Weights of a small mixture-of-experts language model, trained from scratch on English Wikipedia.
Size: 12 layers, vocabulary 9192, 32.7M parameters.
Experts: 128 SwiGLU neurons an expert, 2 picks a token, a softmax router.
Training: a variant of Muon for the experts, 10329 steps.
Below are experts of layer 3 (counted from 0) of a mixture-of-experts language model. Rows are named gate (a neuron's input weights, with its number), up (a neuron's input weights, with its number) and show model dimensions 0-79. Each number is 128 + 24 x the weight over its row's rms, rounded and kept within 0 to 255. Numbers have three digits each.
Before each expert's rows: a language model's description of what the expert responds to; "comes after" lists some tokens at least twice as common just before its tokens as in all text. This comes from a sample of Wikipedia text that the model never trained on. Tokens count by the router's weight.

# expert 38
It responds to: Space-led numbers opening table cells or rows, such as game numbers, dates, scores and vote counts, like 51, 6–1, 27 August.
comes after: " |", "|", ";", " 11", " 12", " /"
gate1:119149093133168140170103082084136100126084093133153139123123147110141110129104151164135084111157130128096140080165136116154078133164141163128128140125159166099111119164139160139106155142141134102117131118130108100123128131118126129194111166
up1:092091118101112098152091150152154182134106116177096113141074173097166130124135127138144145158147116126137135153119144116145131158070177115125129110121103122126104107118134093141135153139094141091109142110112137114151104126131171172111126121
gate2:124101090142156035132133080129129141206133150137125139097104139155121130101159153128145133106148156153169140097133130129137129106118096125134132146145110176127127098167136128127167136135136153125147061143114122174116101155150133158126102143
up2:129156158173083180121122150119152123090124166118133134159108087115115127140138124140134124104138077099137129159097120153126115100101161137114152167133104088114109131086148123168098114106114104186087139101142135139115128117105161116140154144
gate3:130146156134156052156166110110145149123104157146175147125146107102097159174123175175125167116146120114119193141148163124124102126126111128089145147145076147161164175108170156128109126131117142127111165096145103142162124147112167137117180134
up3:152105121097121143115093111147114131128127116130097119157090142139156091110112115087144109134099106128146101136128106096142142134140151138164126125149142132039121080114088143114132125125143095115119096104107145134133160156103121115164094086
gate4:165117120154104150140123154127131150113161135123098126101142103128101118159136150092152113119143125097128130133129156139140149113116103126155129109122107118073099154121125154127155131111155126128142160167164154108137120086156117124155097120
up4:104138103136120118126113129139160164146127115125117139115154155093135169132132163119113162086146115074109145117117137139115146116091136114122145145129101109116128131091129172137136142088102129095144163135149132104157098105147163144206147115
gate5:118147148121148142145135130152117134101172122096113104145110156168108117063112132132097137140103146127124133109110127115154091102132129191117090132121150148080142138135103130103106152146157164130114136150135096090109091132171137121153120149
up5:062108105123092120132160118116133107125119125123190135176126168118105151163097168086068125093134118108121120145132154129122144106117174151133171109132137146127105162085132081089112128122105110113141145128085171132173136112130109089104123104
gate6:137175070104126115123154120136087102107117116153156123142141142124082119100131149138140142163122127152128116123107158159113117112076166099113149121113137100176105145173118135113136166176123139127133144133101107139099133143133110131114085109
up6:139183126122143106189158113128111146115150104151159119122136111134108121082119106113112108130127129124160117131128130155104127162132184152084167098125158116150142091123122135155151122121097133145138146094150077127114141120111117119098121123
gate7:132139101114128060107090127123113134112114143151094116136124103094143141132178130196143132126200143156111169086150139138113121121139146130119126107125112148170082143081163142063141146119121124154135113123090111156103100141148108138118113095
up7:157156096116116101111092135098119117165135179077111172183140112116102115112133180122138083143118101149120136158119106119128120182106154068097116096103146130133123117143139110153122146112137180119147110120101143144131061160164122139089141125
gate8:118066115126155151129107176144161153134102123138163095101099121116103158111097092156156105146141158129140131136091103112155159103146160181141130088115104139138145132101088155149117099129138129110113101143079158124114163104094129130116075150
up8:147083123077121129149087097163114080128169109107168129098123143152160103119138112123114139132167140080098117115147155133131177170140144093097129158068122158133126139113099133088077111130113138134099133103110135094129160186124085120156170089
gate9:166120101122130164115142155142150106102114093183077138133113142118152120154133111092112136131077123101129121123169149084128132130095139114139096130120151174163138155103134102111109117136116125122133121144120183090156151112144107126159114126
up9:110157164102161130120129114171097086092108107133122142100170164076113153093162113153183162111138084096126135125134153153123106126097089138131129179108145072132115113125099153144132153138127115136160119108099092136119150146103108151149089125
gate10:143111164136118127107091123154144140101129163148127121159138135140110169157139129152150118137132146101101131133158137128099124092107134110165075162090094108098142132143128169145101126121153140115106167120125091116131120144156152150131122192
up10:113147129163160165164162103118121106100129143107124106133121093113125200139126131146137136128121119127116140164145164150115120118138144156167108168135107114083131166101176139109123110126128131107133125116146094122125085160146141138109110144
gate11:103078117101152120151080131092140110147076105149120123160137127139044146184146087089134119114074179061132124103134091151136151141100140122099141152119131132137148104125155156125125151119119130140120114125104157116130140168126117174152119098
up11:173155128153126108116148148128125093105175152105096151092151108128157105152095175135052123182139163169183144151118154105126123148181153146118120101121125190139136143112120093130111141100144102115132128140138136117110146090107136108088148127
gate12:078094126161122091125094127140108096145121110122125119130099140124139124146116133151064154164155122144126119122157149128146134144132142148091079141143159116146113133109121091115152058105128116145147136161083153079124151095172154112132110086
up12:112164112131168078151173119134097124135154116109107158117140131134131142151132105142119163102167154118096144159155101181135126133079174129141132105101134089120134135131136091115122126117119101148157172143100129140130124134085134117127135087
gate13:164134132124142167086130139151146146141154152140104125140129123161125093134153123116163110182096206106109140084069122147119135130165116163124125105085133114143148156119163102136144089108167131173123112113137146109184113131150120115147142112
up13:126101098153107101130082093122107127121146106153155114130104152132144151113133126166106130124150097133188069163172097099143137176135133131150115139116116131121092134090124142085075136143125127106106124158130101093062147140145137137149157159
gate14:179136071123154132135194106132149167147100114146141110123124141141141102148104171159178088109088146172075131101119128171114157110146157102164113141120148179099126144137112157171124092148168143145160126132176150128156116101103110124125135136
up14:089144222153136100133092161140128158132172124155107139152130124130113125105174106132073158155170089121188100115122125064125128155139107136096153094143140085137135122133133104112121132094090107118095101122106121117090156116129140136128135146
gate15:135186097109074119111124101143167093114110104133117099165128100126132133103092115165085142163119091147152125165148107122145153118103171163148094126060132089135160162137110146113111124123167134096166121142142115103131090136146131089127090139
up15:098065142118114099158158149132114136153162141131181103104126155163143104097146130096137136142144150140121129121105106112166123138113143108099112086159156150115097126136089101119133124185140131145129115134123165123110184152106175120118177111

# expert 37
It responds to: Lowercase opening fragments of English words split mid-word, such as dis-pl-ays, f, sp, sc, after the, to, and.
comes after: " the", " to", " and", " a", " an", " dis"
gate0:141143139125126113138111195156146143159095139125108136136139116136141119123173145148139137110180157121092092116159129130109105112157159111107091100139140160156133109153093126126143167089138132188144119188089125169126117123100191163159150099
up0:106166118138141131069142065098162148118126136158120109102116163142119102142109114109077145139099120116152155145094112095145141115099099191094124140105154133122114144148137115133132075129089129133165126167127148142154172147111138141118132111
gate1:149084115132102127128137137136157158129115132079159137166141115153124129177202168109102156100149106093126122131149144113126102089126128124161130181126115133097153152095080154141082159135156178148144132104166103134172128159102127146115132093
up1:114141118126144150128139101147149115098100110127064129087203121108148141090132122152141125146140141100131148135108132120196153129128105170133113132135090115170114115122092097166158109149134149151104142126088122140140139076118116125128119090
gate2:089127141128133155119148123119127101099131157194108111141137103111150142121095112106151151116134126138129122117122154140155112085175087106163128142121138146132125181126150089169099084136164085174135134141108144115150136110124161124162117119
up2:155120139166163149108100089086136124106145108147158103149135187098114105146096120106106114128150137161190134108130131149105128140149137146116142132120127106142153072113132192083125167181092106096147140117132114137112134143064065100106141177
gate3:123097161109136129099141068146108085117128176115121117129152087139105135118095102083132149122123102106133139151156103168143133191130147132115149145135112150133121120132136107144159149110105151118144128130142111142080107152112131136124111119
up3:151153151143122140137124151129124106130133155105089105134111075090123125118115117105090112084131121139125153141077108149109133157133117112118099121113103158161151141111190109106169119179172110168113092123116146146138165080141128117100103123
gate4:149119114134182117109120156118109151133167167112094137105116126164130148116129095150168145151126156079115145146140126111127187101159108148193101138145176097151127146091112122139163097143124098135151121163143148128151137127151106169121142150
up4:166165150056090107122091117116129099119157118180119142099102148096099098133108123188121082102137131165126114160132144123121124146125116109128139138100127139111105140135160124102123125127118087078144132141137135089120106140127141098134123116
gate5:139174186110126082159113133074130118115142120163131176141128094119135135116160164138152151134098109158110135132119155147116098081101133124174113139135160153143174125123076127134126083137125135117109066130132131103149116172136131121137119159
up5:119177128094134098110109145136100144141104131183129139135121122128154122117134162109134114097149122144065131106127143160131133142113117110120128098148101149117155128185068142136133112078143152111056114101099113142086126142113106100161110119
gate6:122144132115131104144124178166111130100157121087142121138072105120122135159104118111073139079129100100135127120178131122133116125128140124128120123126124093069144129162117072114140113100140111162102137108139181108170115133160119129081112126
up6:102109117095159139150171094141155130101095155119178134095160120171109164117160150154135098129149104108101149112152114119136110162146113151155143128156148101132090114093097088115151122143152146140138184111112103090103090079135135133076110149
gate7:122103130126120148133109143157131122145105143144089132137077153146124134151116126140104118179150139104145127117142156162117111130130068126103091083166104145125129132162115139106151149098137183120100080126113118157148162149107064116079128125
up7:097169140162108145115113161163163145175161124119138145151157169121140129121117133129150163139134141135130120109125139110129134125155126114157110167116100110137108123118152114141109091148110153129126131127134138127106117132132163137171127101
gate8:111116107104131146111064155144168110131119098106111136128129132104109127179161152100123095159108115061099118109120130110146139106142148139130086112178110131130100168143160138154125125128126115108138104132119123149177090095121145143111134149
up8:127117138116119138133134170072118117095068132122114136123095125112086119163099125084136052121134090132122137119121130079163128122087146157138128128134120134157120172116136104171129141116097102156106112120118129137130122106119110093127101150
gate9:184104125147156137160133098111115112110157144108094128085132101146102122127120143146130150167165077137173152124125122125116148140133146112174145123130105143168129128124117123120137147172088175134135150095126108165122110134154119086091130119
up9:132179108111150189157133113140112158106152154134132125093100115162128122118111153139097138164148120149123121163095148136124157164123105115177073141152123095145136157122125108177123099134114110139152091128080164123157153104140155110127151180
gate10:120125151133123098132139119172110114104135099100094132121073109144118108130144156124163110155077104091131148163166126104119136088109162117143132148178136103148128127140101088128157125092128119126142095159136100168150128167132131187131143137
up10:134102099134142133151094164130087132137130119145172162097138162132151123104129097142129135135185149163175100151158135135093136149161114109157129133079150113068114112142118123136137142117118150107159109137145116102145140073141147110141104105
gate11:139134130114130131169149145106131145114083125173123141107087104167124082137208113143114117088147084112140125155115126096146132157112118098153122119099133171130129125131135137153137137136145092111130117080175139115103106161143102145166061115
up11:098164124130155122132126128137149127136145160111154139116137162115130126113065086152160153135097161124131152127099109124147156132154131098182130155121140128095114124109106107133168138111119158132138136148115109161092165144083103148140135134
gate12:095078115128131165130094099096090114081078137120134152135107109141151136123125122112152149141089110113122167154163074107128133118161146163164145149141135150144162127108126119166167133151137092116109103138122155144125144141146127137149174130
up12:093116144110166124116128112126112131138114121112130146133085174106157142111101139151129168130146111196136152155121165107138134127156087129157169131171104105172098144167112143156151118122127134152173141136156105146116110098129101122158138163
gate13:100124128124083146126106158141136128161144148119163135154139115088174136115162119097128146118109144120084105121146159109105164133138110095101153100136096126107136103141102137166132178150110164167076124150164173147142135115191123121176125087
up13:112117103136149149134103108096146134115125137152205150112141137138114133146139161115100130127151052110141153165096124099154101125096154180143176119123120183087143151112063128132131124147157128095074107125112094110123117131142123144147139176
gate14:113096122098160146156121126106179126153129098149104141108095154103114156094144136132148124115155115124134127123138117162152131088178112155140146146121111118107115095129144129199164153135146116128093082097117176115173141138136160154173090156
up14:140148128117127108156123145152105156126148117082154135132138149147182149121100149194128094113115163129132152142122098139122120144147101139107148147139141115150150116134137099062149132106083128144122144130131119170157138084139093138129128124

# expert 24
It responds to: Pronouns and relative words starting a clause before a verb, such as he, it, she, they, there, who, which, that.
comes after: ".", " that", ",", " where", "s.", " when"
gate2:124161184129111140144148127139099142084093159150100140116156144163134144138096093100183147129110119104150124113114163112077096092134156174158156113155151135131119114154139119156145111131105097120120143096107120162114135122128159148113140120
up2:133130158102134116147126108097086141111127133092124128128176171119167163139097143079125116158116150161100163100126125163124072145081119153180112133121174126133170144139141101134130107129147107128125130124107092161137121142121128127116126129
gate3:100106120133104131108123154150152124106110078093080123128077127131127061152161143122148110173099157109102110148140097129090100170131123119125112104166109115156101134109113136127105094124144097100134085107112090119106110112153064114131126141
up3:123128129120142090127125124151094174124112101118163177133149122109072133113071118169094148140148105115089077117150103106135104120150127163122121171135111095116142160133110102153128115126148144142115145139121125149149113141141105155102096121
gate4:132146093131128165139091146109146141128135173100120159061092180118094078111141147120094145165124143179098151121133115113157110123143087088123081125145118141127124114132085055151122166120098158109146112168118163178113164156160115135115115089
up4:109181083143118151085117163158140132169113122129135119129136157093115115190156112130126131112092176126116147057136155152075123121163148112144147116165132096123112111112152143112136155083109139147118136112120157135118114123116125131161096125
gate5:104185125123102114094126138121140097117136147103111132130144125134161110124105120131121083119122099112095116099081123079135147074096128107104135105141123084152121112139125125134113124079107075099109109099102109075109131106119163151098110122
up5:130102112134135171086180153156122134130137115162162112128136140094163128158138097116108140158094134125142183155103116137140152115127118123167123093077117127072118139102131171132110129093112154152161148119113140069121114151069118099153170133
gate6:165150103114130144148106138164141121144135111168115138114118113149148158146086085094079134116130122140146165132102104132118144101124125168110149130116088113107092174114146126134135093180146149136202121089104112145130103135136124149174140120
up6:099080164129116118136133116110157148097075126106157139118144118110119108129151160140175101162136098134074103129128115127163090103153146119112132123125183157164148108138120119125092130103123104113113131162145145127113142152117112135099115138
gate7:105104128128117095106147119121132096143139099072145137157085138119125159165116145107149154153155144118102127086127110168146094123103119105131104139130094130134103133132128107144116099139121116116082123125121117144112146084102102121120108158
up7:167131149142089149095130085124100101141129106150113130141121167187134131122106098122170147113136106123128145113092137158122120111143141150120132111152151120135087129118188154185120152097143084091123143148134132130118137116138146149118147097
gate8:082187155099120130105130160159131139135161107109116100151132134116136116169128122080143092180104121099117122100144159125073129140131142177129105143108167075135158139140154110152130146115119111129119146120127096135143132128113179098130158103
up8:181124096161139132103146120136133162169112101166138117092138154129110090127127169152111131138116100114119131166151133092140171173151116137125143131110095146127157183144117148104122165108129102124118117112131109086101135159139059115096124174
gate9:095088133156125107096159138115106145103143083152108124125158125101106165120138167125109145136110097125129148135167137171167138119146125113126147095126117127134138139150099139144171169150113153173146119095149112185128123142154088077139167115
up9:120176145174136127101116094125140130151141146110141113123108135168147128129137143177117120134113132161125087158082144113171160140126102166119123129183106150174153143097078168158139105162115082143134139097128140086150125114148139126111145166
gate10:142105116115095175183162131075140101128125132143151131115136063101133112093137111130134094111116158151129122117112126133103155152106152106159156142153091119129140152105173080158157144093119081133124139144109125117158129131142091075094160114
up10:172155115143141149147142118099163171145180150125150115123125123117151144116136129161151121164135158147124156097127093087170163151105088141105148104113127135123098122120109040107146077129145120123134110131142149121094121095136118111140127116
gate11:084101161116115092169131130157130130174099138092100114118162111140102097158102110164149170124155103124108113130092124108132108097142175136134113098103146167121168143147137123143115121169148099147138105138100128116118132130105133098093088136
up11:149044137091177116108156132141130135144160118112121081116139124139101149099116130146142094107114159123119131177153133157111121109155124093136179138120146127094115137143137155140184165138156158136112117139126109094152137110140156123129131133
gate12:119098125127135127114146133139103082100130105097114083105131121167131110106094124104126114094127131108157127155144129103162147154114127087086148127129157101117085132122116129111125110072134125109121174159166102132124107127111109113130159135
up12:110097168129147185145152117134106143172179096121151136159152104182119089109121153143148104157139124136114111148107114120091110151139179108118146132112177109125104117096153121138134155158131117114122119140158103143153148125145123165126157123
gate13:128119127179129131131127102111166161096101171170134160119115103183104145132124099140103132100117109137129120118110133173072110145112136126142102155104134081121133109106150168133146113166166147127128096120130108181086137163149134135132139132
up13:145141116107133148138111133100125134109123109120116082129146132149144135073130163180088162112101100118110154118126101127138144129147134133168116131099147175118076126116092112132170134156115104121132102126091123121151122132112136123112144174
gate14:149143167148125138141125077099141052114143178171091085138130112134150121101142082146111150103121126114119143127165098156087148136134126138141120145085124134137150092114170152157140107152136157103131128120151119132145152191095185122129150128
up14:090137149111098152121115138140119197139127117100110104124106130100119116139161160149175158133116105143118125159129119102129146123101142151097130099159103135108079159146097100149106132111068123175103149123102126138141135041154132132105118177
gate15:143120185109099127146104090075132077160137148132103126081073117124138143127141100136116094109132134096110138141114101176112144097117125179093165073159134104116119122143128126127119118106121142091149105119130099107139145125141138148140132126
up15:104163173138088142113125110123144133146104126133187137124124136167141141110171106116145125156107105159112138154162148121104148152105156166135150140155147121152149122139115098165151107124155101166102156147086157080179124153139152102130126099
gate16:168122170136059127108121091092115112109116111149142119131171086124132164145135166137119162072129121119159089127125125143126123155088182145092128101104137112124147108117158125111109141118146116118141169085097118154133131153142158142109118079
up16:138198123129104107167119115138177107138139120107151140115135150138172173118091182124107142109129128102107090159136131129143136136169161126157123170118135119091121117061136121160148100118099132127177114082138121123111128122149121100108096136

# expert 33
It responds to: Common nouns after the, a or a possessive, such as government, school, department, company, system, title.
comes after: " the", " a", " The", "'s", "The", "ing"
gate3:141124095141155096114129154143134124132143125088147129130094109121109109117146130132128105083088089130095094135093133118113124164185094119105145097129122160136137118164091156073110119124149136145121092178140165115140137140112120160102138142
up3:145124168118096127088109160137093093140122102140113147097116111100107138143106089152110133074089137124160110084103082147145121126113144124160145090147110149122136133168089117139149118121123106191102098133155148129153149131129156138112173130
gate4:079121115119093089153135111102142107141104126131105153144132096094119121117123077100109079088140124157130120101119134132146071113097131068129137117138108128139112152110134179107155138150111107117138139105106139113142121140122128156141133141
up4:116115131179146160157124092136156121163093174114147165152172158112149131112108121122157117147084114102108148105134112129136130121170136121101122082133118140137110128132094124114124129114150162120124157164106127108127146137102156113108144174
gate5:148119116094128131122126126118156136083132121145114115122124122134108120132100120142116167129103154096173141100114106138098139142132091135109168117120128126103131149117158143100136101131147104141123163105163114141166111117146158143119117116
up5:125152121095121141142106111133139112113093208137117130140095158105151131126111133114124168120149137138157109154107127135176107119134115161129169122131115125103136136114158164103053116126130157117146163124188128128100185080111132121130127103
gate6:124106136165125083143153124102130101135091108087114110145136121098097142122128091112163162107124129141089157147086108148077127098091109083103142128117089108134169126127124135137125150113158147166174130122160108158144155134135109118158129156
up6:141137127130119119164078087117130123134077059127166094160170124123124102110136104104121131105126174138147137127085108155117164100135097119167111125110107147119128082101180166104134186143141143147109130106163126167095164130116111162125114112
gate7:132093111114149133140152084095108082089132115143121119114094114100132137118114126134177138145135110123161116107163122128136133130122115155140111122111123154094144142121111148109135091178160139139109105163107201111138099129147120093115155106
up7:137100124167139138124145129120127183098157117120156127167110095137097152164106115110125130143126102109146091141144174180124112162156122132127098153148120092128133132171126144131124120152135092137155125119146146163138096143110156128131128103
gate8:127110087145136177107124109155162123115125117103097164139063103119135066153120115113176149118101133145115142120161129165155111120124124128113136113122101102068099113104146119129103121161150127090113197118111049110131130173089124139097101155
up8:153112125146106127087125110160111147105105126146069142106143130088164157173133163177188141151100112130091127109088118129115153122112114146109132117096099128128162165119070132153124135171105141109137141166135118150143099194104087116136161118
gate9:117119144105150144181113132135099159090121126117161191100126112211122156145150116144104091159161113089138123112129150152099080126073144113158147126120134121149126082114105082107142107181111133120146181134134123123089135112130079120129152101
up9:127102196154130116161102101179113134137113152145118089146137109097085156106112095081145047107105123130129116124133103156112123112141155116101148151161144168122165111123139127115130117098135101134124106148135107106156140155111161091158128123
gate10:078148095119151155082147143080125147117109099112143156111140148103093096151145167106114159190110125104139131130095100119123097127120113159152104119163115103149098134128100155127151090141165119136099112129134120131191112110144127161125116114
up10:127102099088144131126161139125117170145125116132110129087105172125100140126134085165142137141140139135146151141092134097160156139106115127134142111102130132135107126134141125134177131121075150113126170140149161127151129064102140178154156134
gate11:127130166092155076136153075137145107129128090110135122111163089129119108162142153135114128121097124160137154146113111143111139093136141085146124151098118118138134107127147139110116095148118154117160134122162114129092170153109088138114089109
up11:122124088122141134151158113109102136101139104103127079104155161140108109118090061105170123119135150138140148122150121140137179127136127110100140106121149124150111129110130132111124117116115135127154169148091161068110123134162154122116169150
gate12:147099150161163138120139107136146133151110175168154171157105095134107126136123110114161137108121116139137138155176071133108141192099128139145144111140152145119135136135147130154126134188129116137120182171147092102140121183129126064110096126
up12:128162083155156124141067151183106127161064146138119122126140094174126160148150149141149096125109116114122109139110152132087105138119152135129148146185165072122106144123129120139116117140138122111134155165138092105158117132125129119152112115
gate13:153093167092122155131118158124126109102129119114103125117133133119121117116101092079143159142101144129142102108117118093175085102149142157112162111112048082120082142113141129134147069157128108180123106109085108090137101119130119099137106089
up13:120137108151201126108148092132113078133124126137122091127105145090134121123155147129141176112066122106159121114164120124085107122171186104149159133126115106108111092156131120103128098164155101149122120094106110106126138158091136143129168104
gate14:106105135115103144153117138153179154101129138151134147112133116126122166164082158117158165134137139102121099097130175162110131131156142141137120131130130093098122154122147095155137150156111182154145115116123081157124154078144163161106136133
up14:154127144151176142103119097127141136131161158120133094107098112104093096109148116122119179113157186146126138101112112165122130155122187134102123157178140109093171123121141104159095131164117106160138137139133120132120161127117175149097121121
gate15:094157089154096112148119137119105106119139097141113170118166179160118131083145139127114104120113156139123198155141105171113157172127100086103125126134135200110152118109151116175094160159127120134104112161135163108115108128120164105145120159
up15:147078167156155129145133138117170083145153122136172125149125097121128136138139146143102093089131099145130118140139123133165123131093107140084145153115116173103109104137104099149116122079139133100156149136151125155118090140111088116095142134
gate16:150120117132094115159091119141171139121097100150107133116122178134110107118121156146152132112096147190115150139105091118124124130122117122109121087139130181214138130117124111161127104145147138141124129138131140171141112165142142140116119138
up16:133130114105117110110148112136120091079132198105078150145114118121185113108117138133153120140154151120124169111099157086132142143158144180116122139091120129113090134157103102107109101143085121119162142086124166095133111125112125085151098162
gate17:148126135112110131135153130121106125136129118117109158094083115118110160120184177157135121154160163145128107124145132104097095132152095125130120145156113165118156135090096129123113136116117156142115072107138138147117155196103112104148092132
up17:121120185109122153139084124148143099166129168147158123167140147141142079134111147138170160144155134150144144109147121086124168086130074155108155144108074125112118115144147099154135072123096153110115103113137151093094096109151145136134153157

# expert 22
It responds to: Opening fragments of longer words, often Latin prefixes following an article, such as cons-ortium, vol-leyball, Pro-f, Ad-visor, res.
comes after: " the", "-", " of", " and", " a", " an"
gate1:085116145149108061155166075103139136136092103101140138146134164131144122117136101085122085083162110146155156139107139093099104117131099137100140066098148156119141127145150147104174175122131153100136121117112138176134154140111104130120135115
up1:161162124142146119137106113176107131151085120123155081118133128140128147120138101111124077166106062153141127115088104116093110135147098128088127129095106167118152109141142113137144159150119092127124122043168158151097139141129137117157091127
gate2:122139157114124079126119153170143099174143139153119136145130070099136145130117117140171089105090147160121108121141154171160138128108101138101108097101160121098143115138165104160145142163142142126099117117152097090128128162149077091114097133
up2:083125119115114174127135091129134131098146128112112148121148148124132123128110117135151154160145134125114138134082136085104171155160123087171152127156161096135124182129089124138150133133109134101131155152111152144136133130160150103098171129
gate3:094164111093135119129095106150092107138121111099159109163136115104119111120144117100138117173147134110158161106160108156103094131108140116099152126121215169144137103111065092085132109113119147122151088118142124138120123142163153165129139144
up3:083077138143153115101147117094160153154127177144117103118162137112179126117109118110134125131093109118081116108134138132112138094160163151140106113105122090167134129118158153174116099116136107143183166157111105133128164117116126134092127128
gate4:122076115153131156165113110099108117145108127112083149127126106117116107124101140155131124096111117118142135118093124121156151118113127112107124116143141118105137112148160124159098070120103142077096159170113135106100098129136084122146116142
up4:096133176149091135110133140156128166148140107161130153140158118135145119118097106125126112127141176141153110154123146158154120132122166107129116147135155111111101147146155111090107119089112095117137147073098127094134129048106166117132172104
gate5:153116140108124120123084145114143160126133121149158114115088130149124154141132054111112127132143091127142123096121142154112152131079138130124149063132081067114168141132105136119142137129134131162114145105097131109126171112151132126072120088
up5:155150059148120110117094114106150150095098125141121138112095138100121104078175121137122120090111124118132134127112104095116092111126126114123130090156109151150111108181147108115154181151111093113110132124112122117137161134161132085149190099
gate6:136137108145138055092165126144140155176126092134123136143137143084132121133111139107094171152135132133133067121149107143160102145123120117116179080135124136132100157074123094144151087102156122100116108164143122128138087108145146158118168147
up6:109156109145135147142115159130155068106152168129093122138097139109164087108103141145137123100104133126138088121154136126110132117150121103137118161120132047106160133125152169142101162139072137158153151147116094139105144123089134126124129166
gate7:153141112146079118152103154132096182139107138173178126118187134124166114124163116188126139113145126147135120120149103156064069113166118167119125106122085154093111111120128186137147142152113152136115143118165107148141145135104082142146123099
up7:115129169135107108127141140124071163131123132106096101133122124115127141120110118088125084103132160115098135169116134111187099146101086107167137126133147132095113122118123139139129146124140104170115078112112141150103146106126112103156112135
gate8:110118092168147120138082123115142079145139132159125145102125146125140150108144126147119157140097151136129166145124136116117191128174121124147119177124132104136135100138072144210132120146118146142148088134113145162139132142158174121143163096
up8:120127087096132154113103110134099120116137075124137150138143126126096106145141120112163113115181143190124108138107105153124134122146105140121124106126119149105157174177125127079124152192128072140077149113104068131145137109120131147137095112
gate9:079143115072088139120166113129117115128123148128106109098143180157123137117143113201109140152148192150149116161096146130146126124144083101125117103146131125121120107126132132066125164142139182097159105121120149130127131122131124148112110096
up9:160122144090100142140137091130111133100098148134160129126138074131134141079109145140107139090105147164128125131150100138149115124094129128142125114134133150148141153142116088121142131135122120102085136156142087099150112147112091149146122161
gate10:123132139106093128105154124152111130193151140178155145166122137101153168082154129118126151118114141125133099112130118144116117095137094090103159105120106105130103144127138182141168086107108112103148085114097119139106153113125176096131118107
up10:103106105121125127152129110112147144076120111119109115131138116155166138123130133148132096084131113117161118129081152153129135148105134125125159096132106163104086092086133125114116169154167140109161147114187142120132081155131096143164109146
gate11:127087102098116070101136133101129089116149128126135122117097067129139158151130082116146129144117110123146149154097159124109118126127187115113154119143117123127137133109149140147152083162133188130119104161199130134119126138132080141149158130
up11:128122140161176133104120155144151183155149117134151116166124127134126134105167078135158142104139182093130147140113067112141104143152116139153121128122139097161107131126120142148119148142127164133184080109118141137150173142096127135141132088
gate12:115121133098155181153153116148193102162134141131113121109124126112163123105098104139096127117087090142110121104111111163166137123172076116083126152134161123137074124144113166098124128138166119118132115114123112149147170166136070104115126092
up12:101130133101091161116144139147121112166152161090122144098124156109107132131105162107119106134125137107128120115163120112120122089101147132140115148130145131142123114121150146120106082108112124145147131127128104108160103083159163132110158128
gate13:114148134121106132110164104122129135106150141155061136120129099138119122097134146107124112102140122125143149132117135110131161125087140100146128147107164129112131103073128052148065105116119143129126110139130164166123178122128131111119107150
up13:164139137102139159119158145124084129093133120128121139122147120121132160154131150121136138143121137111101133079175152169110132182129124150173150130128142116099150145123105106110122130136105114122180108132159118130124119141131118127197102147
gate14:142154194115093159162130143120108130140092167127140148123149092148116130109123164073140164114130130128109124103116153145131135132136125093103118134154122111112137143152135114094154142088100173121130165146142066080108128107082108105093123168
up14:113114150161115164144125156128170134094114130140142153124149115143172147108112118146151153117140133082105120161162118115121189120105101103123134165144141129104122112116115059107081131118148131128159149146155102152136125099157110130153122133
gate15:127135106106133098159139130161144127123103088154135158114143113149133131126117151128128123099158121158082113110086118103086124127129121140139153110172146152083109114143089106112157184146111134161112150175136092154106089116121091152131118136
up15:097137126110083138156081163112178161143131073114129140137149154107114122168148141145166119178108150122127115090118150174147103111120129151152138105120134142101116144121172140119155150172137127100116134142168094153102106151123123160152124102